From a checkpoint of a small mixture-of-experts model trained on Wikipedia: width 192, 55M parameters.
Below are experts of layer 4 (counted from 0) of a mixture-of-experts language model. Rows are named router (the router's row for the expert), down (a neuron's output weights, with its number) and show model dimensions 0-191. Each number is 500 + 50 x the weight over its row's rms, rounded and kept within 0 to 999. Numbers have three digits each.
After each expert's rows: a language model's description of what the expert responds to. This comes from a sample of Wikipedia text that the model never trained on.

# expert 21
router:455446483493520535537465601501510440478476546527482447466463459524529565519461456410511562440485539626373535536562426514434470510540446541464602429343476471390466572487532580535483447532463503497566575538410520557477479406535483439457482469552478480597522524516538523544482587560536501527523574528553483478494448609507475541488516616461395480528521442531615429538546478506528463523395477401483551498431427504526508582530480461509477465522512514473502488486465408515543561536519489504452539520480461566496544576430575477496480537562445492497453532452591530540497489477528520592
down0:451532493529474475553464491367507438579504437500455435468473473439509498441459509458563443554510521651530506499467412561414534515456466450466571489530562476479486588452466528466485472480524519503606629520571481425464544538462470456532546480477546507425546449446493479469497511476509498511440539611463479429545484501481428535632516491518551527519459534474520507442404503582490469551436587503445578521567454449589492448521456553444445543488572557536501422492442546517556478408490464515561526505490519517422543577509576509533428520490531593434489438566456501541456481506493583357
Description: Capital letter word starts. Single capital or lowercase letters that open a word, often inside place or proper names, such as Baton R, W, F in Fiesta.

# expert 32
router:496490561537381542505475619554497491445501522507445566404386599526505567565455526475509560507459489531511477670591503535436441453442465511430560500471529460476447518470494582510464513473403500514541518508529580485378496541532492458497535483540475570643526500456577454467550554545503433430459528459497521383569455557480514533429545537513477559493443434522537495523514502529403463527387501530568554566512573457489553502555487480518449505497498512514531512528531471495533642494557515558442497490456492606444522465414512561524459559582497475488494459537478592470508472512540513456
down0:481490513536450408456517494520492574566528558484497579532486588533482547480407501486468471582528508466473468467441498416493444552475542469547557422519572592467541509407491502470441501537497502456557516435531487594508421527535499465490567495576483566561386422431463483423549584554497554452458500451543557530530454532588447504423512436540409542400486461464510456418609476593520485514476579382494517552524584490578525529508537541473469536557521497426448552499504517512435483449482461558531554521533442611510376435573505443420584512541501546530555514550528493485488497451479583453
Description: Opening quotes, hyphens. Opening quotation marks before quoted names or phrases, hyphens inside compounds, apostrophes, and prefixes like un, dis, en.

# expert 4
router:431454404495513569489411465538543519489485462560519569440381456503609539548512437543518485535525506529413497562535504496496487497470472472441652526481589511529463560546514505488600444502547425451491535514515531513544486488519476457533401486501502562534530494549514490571436510566503543502423538382510446446462466575563486523397594565473379551575500485450518450550491479507446514549498486537471571480493510486566485584547494511484522395456522485512450401498485449570504596598480503624487433504482408588458502523411531556558516516518463455518584528528534494465550465399548500541
down0:466473456468512555493521571483451613535441487452443412517528459507476473387506506538497534562477523507550426468489369402494479479425465459466503540472479591513546511528455504531513636538579467442476433546374387474544483499493493634494478563512555558479528504566488500579490479563562486565387448455523458436481565487605520501458497557456445596450491567496455531470462555540573535480446518441490518492488553468455448558514482502468444470502513519617442517503461518471516433535393436548545463414541551490551484464565545413498543488484570522438539461498437459535471454438507503581
Description: Biographical lead punctuation. Commas, closing parentheses and possessive 's in biography and place-article leads, plus nationality and role words: American, footballer, born, town.

# expert 30
router:524577501463509525477438514481560499512519545508556547437474513562528558485475449493611468550485567544455522528588566539482448584494506529495507566492516465488394561437460489505520420481488448431488499480567615548397463489455524518461467480518515588467479565512588486554520500485514517552540610415484457409508471569484454471421620504523507455478468503460518472460523490416487496583463485478535606521365415405538502495535348510492448514451517551559408448512528439561521506587465464525488465490517566521364588501427556522489449477476498477508502476509460546487527456367580509490
down0:442387439525457525502459500477452505496494414490454470450475493531503488480498395511391540469451441477440505512510473581498478505449493488461497513554464476467565417440501534532597488512506507569458567546441465470557467566472531317533555575459501453567508597547511470494502528499571459451461399498417432461558502540586446542468524521448546431484464485531481461513502512537456522481521412476447550543500498474466479495596549562465514514515575462463499471463549435513468541553470498599445497555505423540448562511506524444437378492417444498469503624570564533644550567579562538450
Description: Determiners and possessives. Articles and possessive determiners before a noun phrase, often after a preposition, such as the, his, its, 's.

# expert 39
router:485524419464492496540467506612504457461496464506552597456419564559525542476450530530550530526573555464457537480499471566511483560493467546469529449466574452400456514580521536523501501395481477531573542477461606588434521502527545437414421463504441551484494497518527513582514562595469477506471522469421502455500415515431474532474525503576549494580424408421516509495479467411481505553535404544599517539469499478473496528550405488560518453426558546532388473485459537535472528558548546585475471507569442563490507544455559550425555491548542522619522440515582590535582431432506455479
down0:495527512485441456475480519574493501417429515506480489543541491434506578429552588449480554504462497437502491460507649491428506506516522468449472574473446461561469579447459464547539518510491528573360497541545517515491605556547480566461464579469477432560534597418493434485469563456471493565482518524558533446453525413487541523467503536504510484369505607495489566520537517508446465556381501554586472454417427440573487533514534552547508455512323503443486427605549505450481537556477485542468480487550482442505421415493538590477497562549497429486535489584499503489525480463517526508
Description: Personal and place names. Common first names and name endings such as -ton, -ley, -ford, -son, -dale, often in tables or lists, such as Robert, Hampton.

# expert 48
router:440470468564475515473515513576566484468528520512578524525417556556481592582467432499546475537548622596486507572504500508514455619425543472469558520487577458481441505479624529575471428449507446542426506494560575514516461405494569445512462475499516545522525483482523544543505558485490537515504472461479480428521512574502539548456581495474500498501411447383569359537449406487554475538434437547493467526425484427505450566542500456477438543468519550550455451427471532530507545580493510562414473478512496484496462527395516536552533487555501520489549480454630635533591487472546462507
down0:464533484521448404453520514517507559493543498437472522520508556538469491501515484486579466475602621567520491469503511482527497497474568524449405554533640561535568491435502482453465530558491589463487439514472418464520536463577451546458484510586442462466445423526541500484477501493497427466452374487518464436465440496467573476548509558461436455444459581503455510504496497570521470389425467443444547511413446508518478488544453471442576440474530465463524436514496408555591500376485435529524488454437584532433437528579521471434486333493441462479543437462465452430497517524530537414
Description: Countries and place names. Country, nationality and place names, often after the or in, such as United States, American, France, China, North Carolina.

# expert 49
router:515558480447534501476423581481556495509533538493564523464512456552513539489465458521562569518479502564505554552542554487482428611496504556435513526466517506471415556458470499528571417474503443451466448458530603526386438435405487512442422492543495583486525593556517447548446529508565559540547631432465477449500472588472492495463564492540459439454436549497483461464552484507529486589413420503571551483427433383504497513531408432530453481490547530542421469493506467557534502559463492503480510477597548454330543510439530578489482507533423488496553553479439521501533454406582482533
down0:509480479547429345438503456499424539454581492523478496509453514529521463574453448471489504457534593416483437545439429535555516487548510485412538547413487505447553441499551476473455534534467461461453582615476541464506455536510500421558496541456534473518551479478598442532476572484398496526524407525454580441578485516418493511476529474448455430600450460466444472543503492476476509541503545492468458526584503525588491552484532501494378498523450489428611424465508432473598432519504526506562506516521555533345568470424500494555478540570440539531540532514532505410458450541501573572
Description: Articles and determiners. Articles and possessive determiners before a noun phrase, mostly the and a, also his, its, their, another.

# expert 17
router:481510525538458573578513495514553466506405503538525528466404531526487575603538493462484490528519495552518588611529531578444459524490574479439524483438528424451449474503490525523457502534508576493539463536571554525314439509505520437449524515417503476483536499475489476573558536521527498465498507419350471464520451581464498554485619531551498471419361442476589496527538490528461508474465490507524590426492498450493515495556472492496521475451498605540522504505478507535525515444556502606525434511475545524445496427532422538589486454560357407533503504552501549487445517493559593431
down0:528461538499518602508491463505521519590536552508545495416419524530390523564549471361521470436612463547473452535507583457563538561544541461573460531500590490418493556483623591427449555522538475475453507499505497485490493549533501324427563531434511512604437537465567600448457464483607447529495501476459476590476425459477431546521483455467546504483480446536522524499513519394458550469483491515455527496496493559467477493524476529460547479498470486456606516480516558495488551482466484485483566406530537524407489460507433493510548501528445548434520528450575507632441539570504541465
Description: Hyphenated compound pieces. Hyphens and prefixes inside compound words, e.g. in-chief, son-in-law, non-conference, re-, mid-, -oriented, plus pieces right after a hyphen.

# expert 26
router:543524497475487559556527526521533493449526537454528459447415502533531677557499446467537528470584509604503505616465533516466470546465494551520481400420486422396513553471625603511529473527463461458449475507462482578387404445513451436427485470454567493486504507467472500524473513457568448503458554480430476440576492494539417596478598580490506481440434417514610490442592491558451476505436412559505597489449518527601518511504449498492488445455492544515507499487501428532527503486533492528470515484502450535415540459528557445522453574558436486531433504505432529542537463468565559473
down0:546441509540378478515571444420455522503536487478502557432478498435408532452496462387479561533555492426485413538549450535431545504487505498495518427442549553473538551538578476532442475544555477517515537449490476520483516591530489497528493593608480452551491529561573498488460430481525511478522404443519516519466492419498615407563545581634498467497558522599533513473444524408464503523506576607535457477573502468487366523557585550492516534519515490499500474599566438512513529436514486494537492525508649553509518504471390516567563437570437450446542499530503508501517440516472487481
Description: Lowercase word starts. First lowercase piece of a split common word, such as conf-used, comp-lementary, mar-ry, adj-usted, h-alftime.

# expert 55
router:405509580537502557528489458511528484464534492492507517506492467511562530575452511500527472475597645510514556589438527495451425547515471496474529518469508397435501502461617523531604481446471500467449471557492462535505488469505568469448465451492481574512469534453534503517520535516487483498493492507453543497540435525528451546389552549488427461519512552457538463464637422523316510556510423477539542519452537398651578521563391434543493544486461532546537438498525472554486443592510466527497456480566494553414453500470496398470498586561466532522457481498489502503524424360485504520
down3:527523397492467504545523452396509421509486634557499561374526526522482495488445474446500465440529535443577504412544549459463541418625479444467480434581571623528482519462429560565434444542587561472546516571411457411498443483485500473513587425410481479516492454574563512533540512551472500546535522561475550529580551492552502498462386490464524451457437563540538479438423532491427468501525493468465459492511493456483476524403574495513470510527507501507549427540583515487490536532475484444457443512461488515523427518439419462478503473552434545465475569565412486556603525533465569504
Description: Time and quantity nouns. Nouns of time and amount and degree words after prepositions, such as days, years, months, more, further, significant.

# expert 12
router:493467467517488511520459498498453510376565583478502571515422472501506511574521475465573535558489593495475547550517575539506437485543491513493443539445517422505469575597595528572460399452482454529424515571487527552484473448514572480463519511438469514478496530485449463475451605548496430478483477510466476479452487550437603530393457511493364536520459403471598426515511430420422410607495473417508554549441455354499531585542410454481451565438472507553551538476539533570469557572516501533421443490511506577437478488430568498487524471537459454511519473513545524526533515474525560476
down0:489426437428455533418452493500519509454494453505609554425450529530564498499490607486485483586384552442478581545552527523554497438533561518590473497490513472556406456502504507551583562497463465514453592499517442471546471444497431525565476602411522395488495487486503596447497528553563502481457528404458510503569467572501573563493461374535508478445526498509490475487464478529437513552525536437477518581564529466565470494501498441523490474405442459521468570515502479522486455496549485458418466479482602500525474451539503376414512546434522516387580488474550445491505580371549448486
Description: Common nouns after determiners. Head nouns after the, a, his or a year, such as band, team, album, players, episode, children.

# expert 45
router:469394441519523522452456506536526457379581543434490506509470482582554535529526563461493453539554600624457589519583515595448433456494483468529589507470454496510464474516519539529546442483380472365455439462471528548465493416497530477450493462455587499522490501520494536553537568469573536470454508426450546471492471471397545584439545518496520518548514437456581421512555421465498447445499472523541571458473548432531551559577413547543458544407502522553491481495503488531480507559537542516515507504548468571408478487412602540468452594500480427529486505489444518478589474433571463564
down0:519462550418481477458522465547474426479430532489390520456410596498531401465543518476582485521516425466494540464564478539558516529529485521452534500519519687511559614442400545427444504595476530531523535531597575526429612482531435436493478524600494540501480514523502575584514538575462556525545473522513441445440510522508558569465514496506487474525489499557498525476550482561487519505537543402458416465531508473574469455484563477587540502577468519449478503476481487486451462531514501474541440503525529420526532470523554575622456485418546548465604518489489610473510581575542482564
Description: Clause-boundary commas and conjunctions. Commas after dates and openers like In 2004, plus clause linkers and object pronouns such as when, because, although, him, them.

# expert 58
router:475458497467471533538472534484569403494540539439612446458392540514530586508463509422570559474512465584452509550506479476404508528417487534472457477459455392415480512559601532557497451574506428410537598486470485553497454394496538423464471503414475477593495537468569532508491534459476419499496568501479479470492522587510487441464567574448421556532477466514514439512565419470383429556432428457465527543466437515481532566575478489524523431574491530498541473546488437513450491484547417541417521484506515521452633539462435435526491539478441546479559567461511527532534489518586556521
down1:525498511495337493587539597502492505484451514541581544543562510491509546490480523425459599472452511510483524506493516463522495561470476488557424490512452504436452469456503480506481526555368550451538495499440468493542468480509368531478580532486574509568537518585430428541531480585487445502508421532588408483543482467530556515549616487465532470432545423485495478486511473431509465479495540535528512491485497441449600480515564430487412564568556454430487566579422420553506457570414489488392475516439521492447486521563514458497516507400551496614484478534477429484449645507547511548
Description: Word starts and CJK bytes. Opening pieces of English words after the or a, like laun, phot, dep, and byte fragments of Japanese or Chinese characters.

# expert 57
router:463529505481495605544383556527492539449484475498454561418458562521516650518541568501489551521532470501401533518546528515509537499496454509484504572473456402520502535553574531540612492491488511347558568558512525515491523471547512495467485446487537483608558438473473508537481565519501490559502531510503512436448439512498411598457523503550439496483491482446664519376453396475486397591541540529435595502462536546480578571542454491523523440501495466579421459528452473501476532599577484538485500488460444555501458494509486547487579528531493455530531466499524526471619447511524439430
down1:502447597497561521507511515513448484591518423486491473468607517493476490541500539570492572495606563603490487477453549603478551510484532460475510630600521605381476537507545457590546487567502481511409473563501465392461486488531471481587479583439517577549510487575533438462464476428595494510529479587448456554507487542461532434468595494479553529579378444473443537515523495569518488524490540455418445493581526537515556613506433515461500505496527499492429502438464429443506526529510539476468567464456482506534449530492456426458471544489507473492486469595585542478529542504447381480
Description: Sentence and heading ends. Sentence-final periods and closing parentheses or quotes, plus the == marks closing section headings, like ==History==; also decimal points.

# expert 33
router:500524447502518568427518472502515502433519546487542559490403543497547555536397560431470577553544597535371477516489476527466381488434503451443495524476376444503429512473679579641500490592487546522483460499552519513482459447495471456431475509483441511523491567421514480452438485534449497521482510472479581455468465519478482472471554543539460501497447478449614405409545424536411474528473440452539527504427483440515525581548445480425511481469569475558524375521557488582519526497503533558524498474550491550501512458447498435490545545508422489437496531502411508458543574463523537529
down3:516511479457493516471611496556525495540483381484590509414442541424597546497555528453488491519487600501421430523572502473451488605586458552494520489492651448506487498507540463416475507488434563513497475541499483560477467565598470429467438451558437496485553610459611576503533546598515506461426596509601456487480440448437475444546553515457481494446456537481587509473513544496480453488528477464455523434493406534566464471495523540466501433419528492496471502506502571562496552490413477498558410423565512494473440529528471463570580591491521587505476477509534528549534550535483557578
Description: Noun after determiner. Common nouns and adjectives right after the, a or his, usually followed by of or as, such as known, part, such, claim.

# expert 10
router:541534471540485538560345503529464514400532524454518423412447535550545617529524508466499534514553534595380490518579481447392488480544491471458497546484486482549473492540545624565514458531501482433483571489542542495492457490419500496460486432486546474653506460560519505490450573515542477467544489459513514443464413489467484613485480502514489520504502467471621499426469412475443416554480485499496618473434534460487504514653455533566486506496470503573482385641459518529544519508594490552473509545454500536436465514515510571503510494472512554528486422513494501532548421473565469511
down0:584525526521542644513450563473502578485548487524534551494470421462669459469443435481458566512464504463529521454531503437524529482472519465495541433626503466507531429494536408489503412528485546561465530482470516486445527568445530468492509544513441489508604467542497523536584492460433488434519483440476415575513482479610545462503357504489578600543546509474557525519460494481567526434441495494544640466480487613553586473530438445450433551529466460418480516593492489486516526512385455521549479534508530445437463483523569538505473518432581505495418515540538463520533512579478509527
Description: Sentence-final punctuation. Periods ending sentences, plus colons, semicolons, closing quote-periods and heading equals signs, as in "pleasure.", "include:", "Challa Gaali".".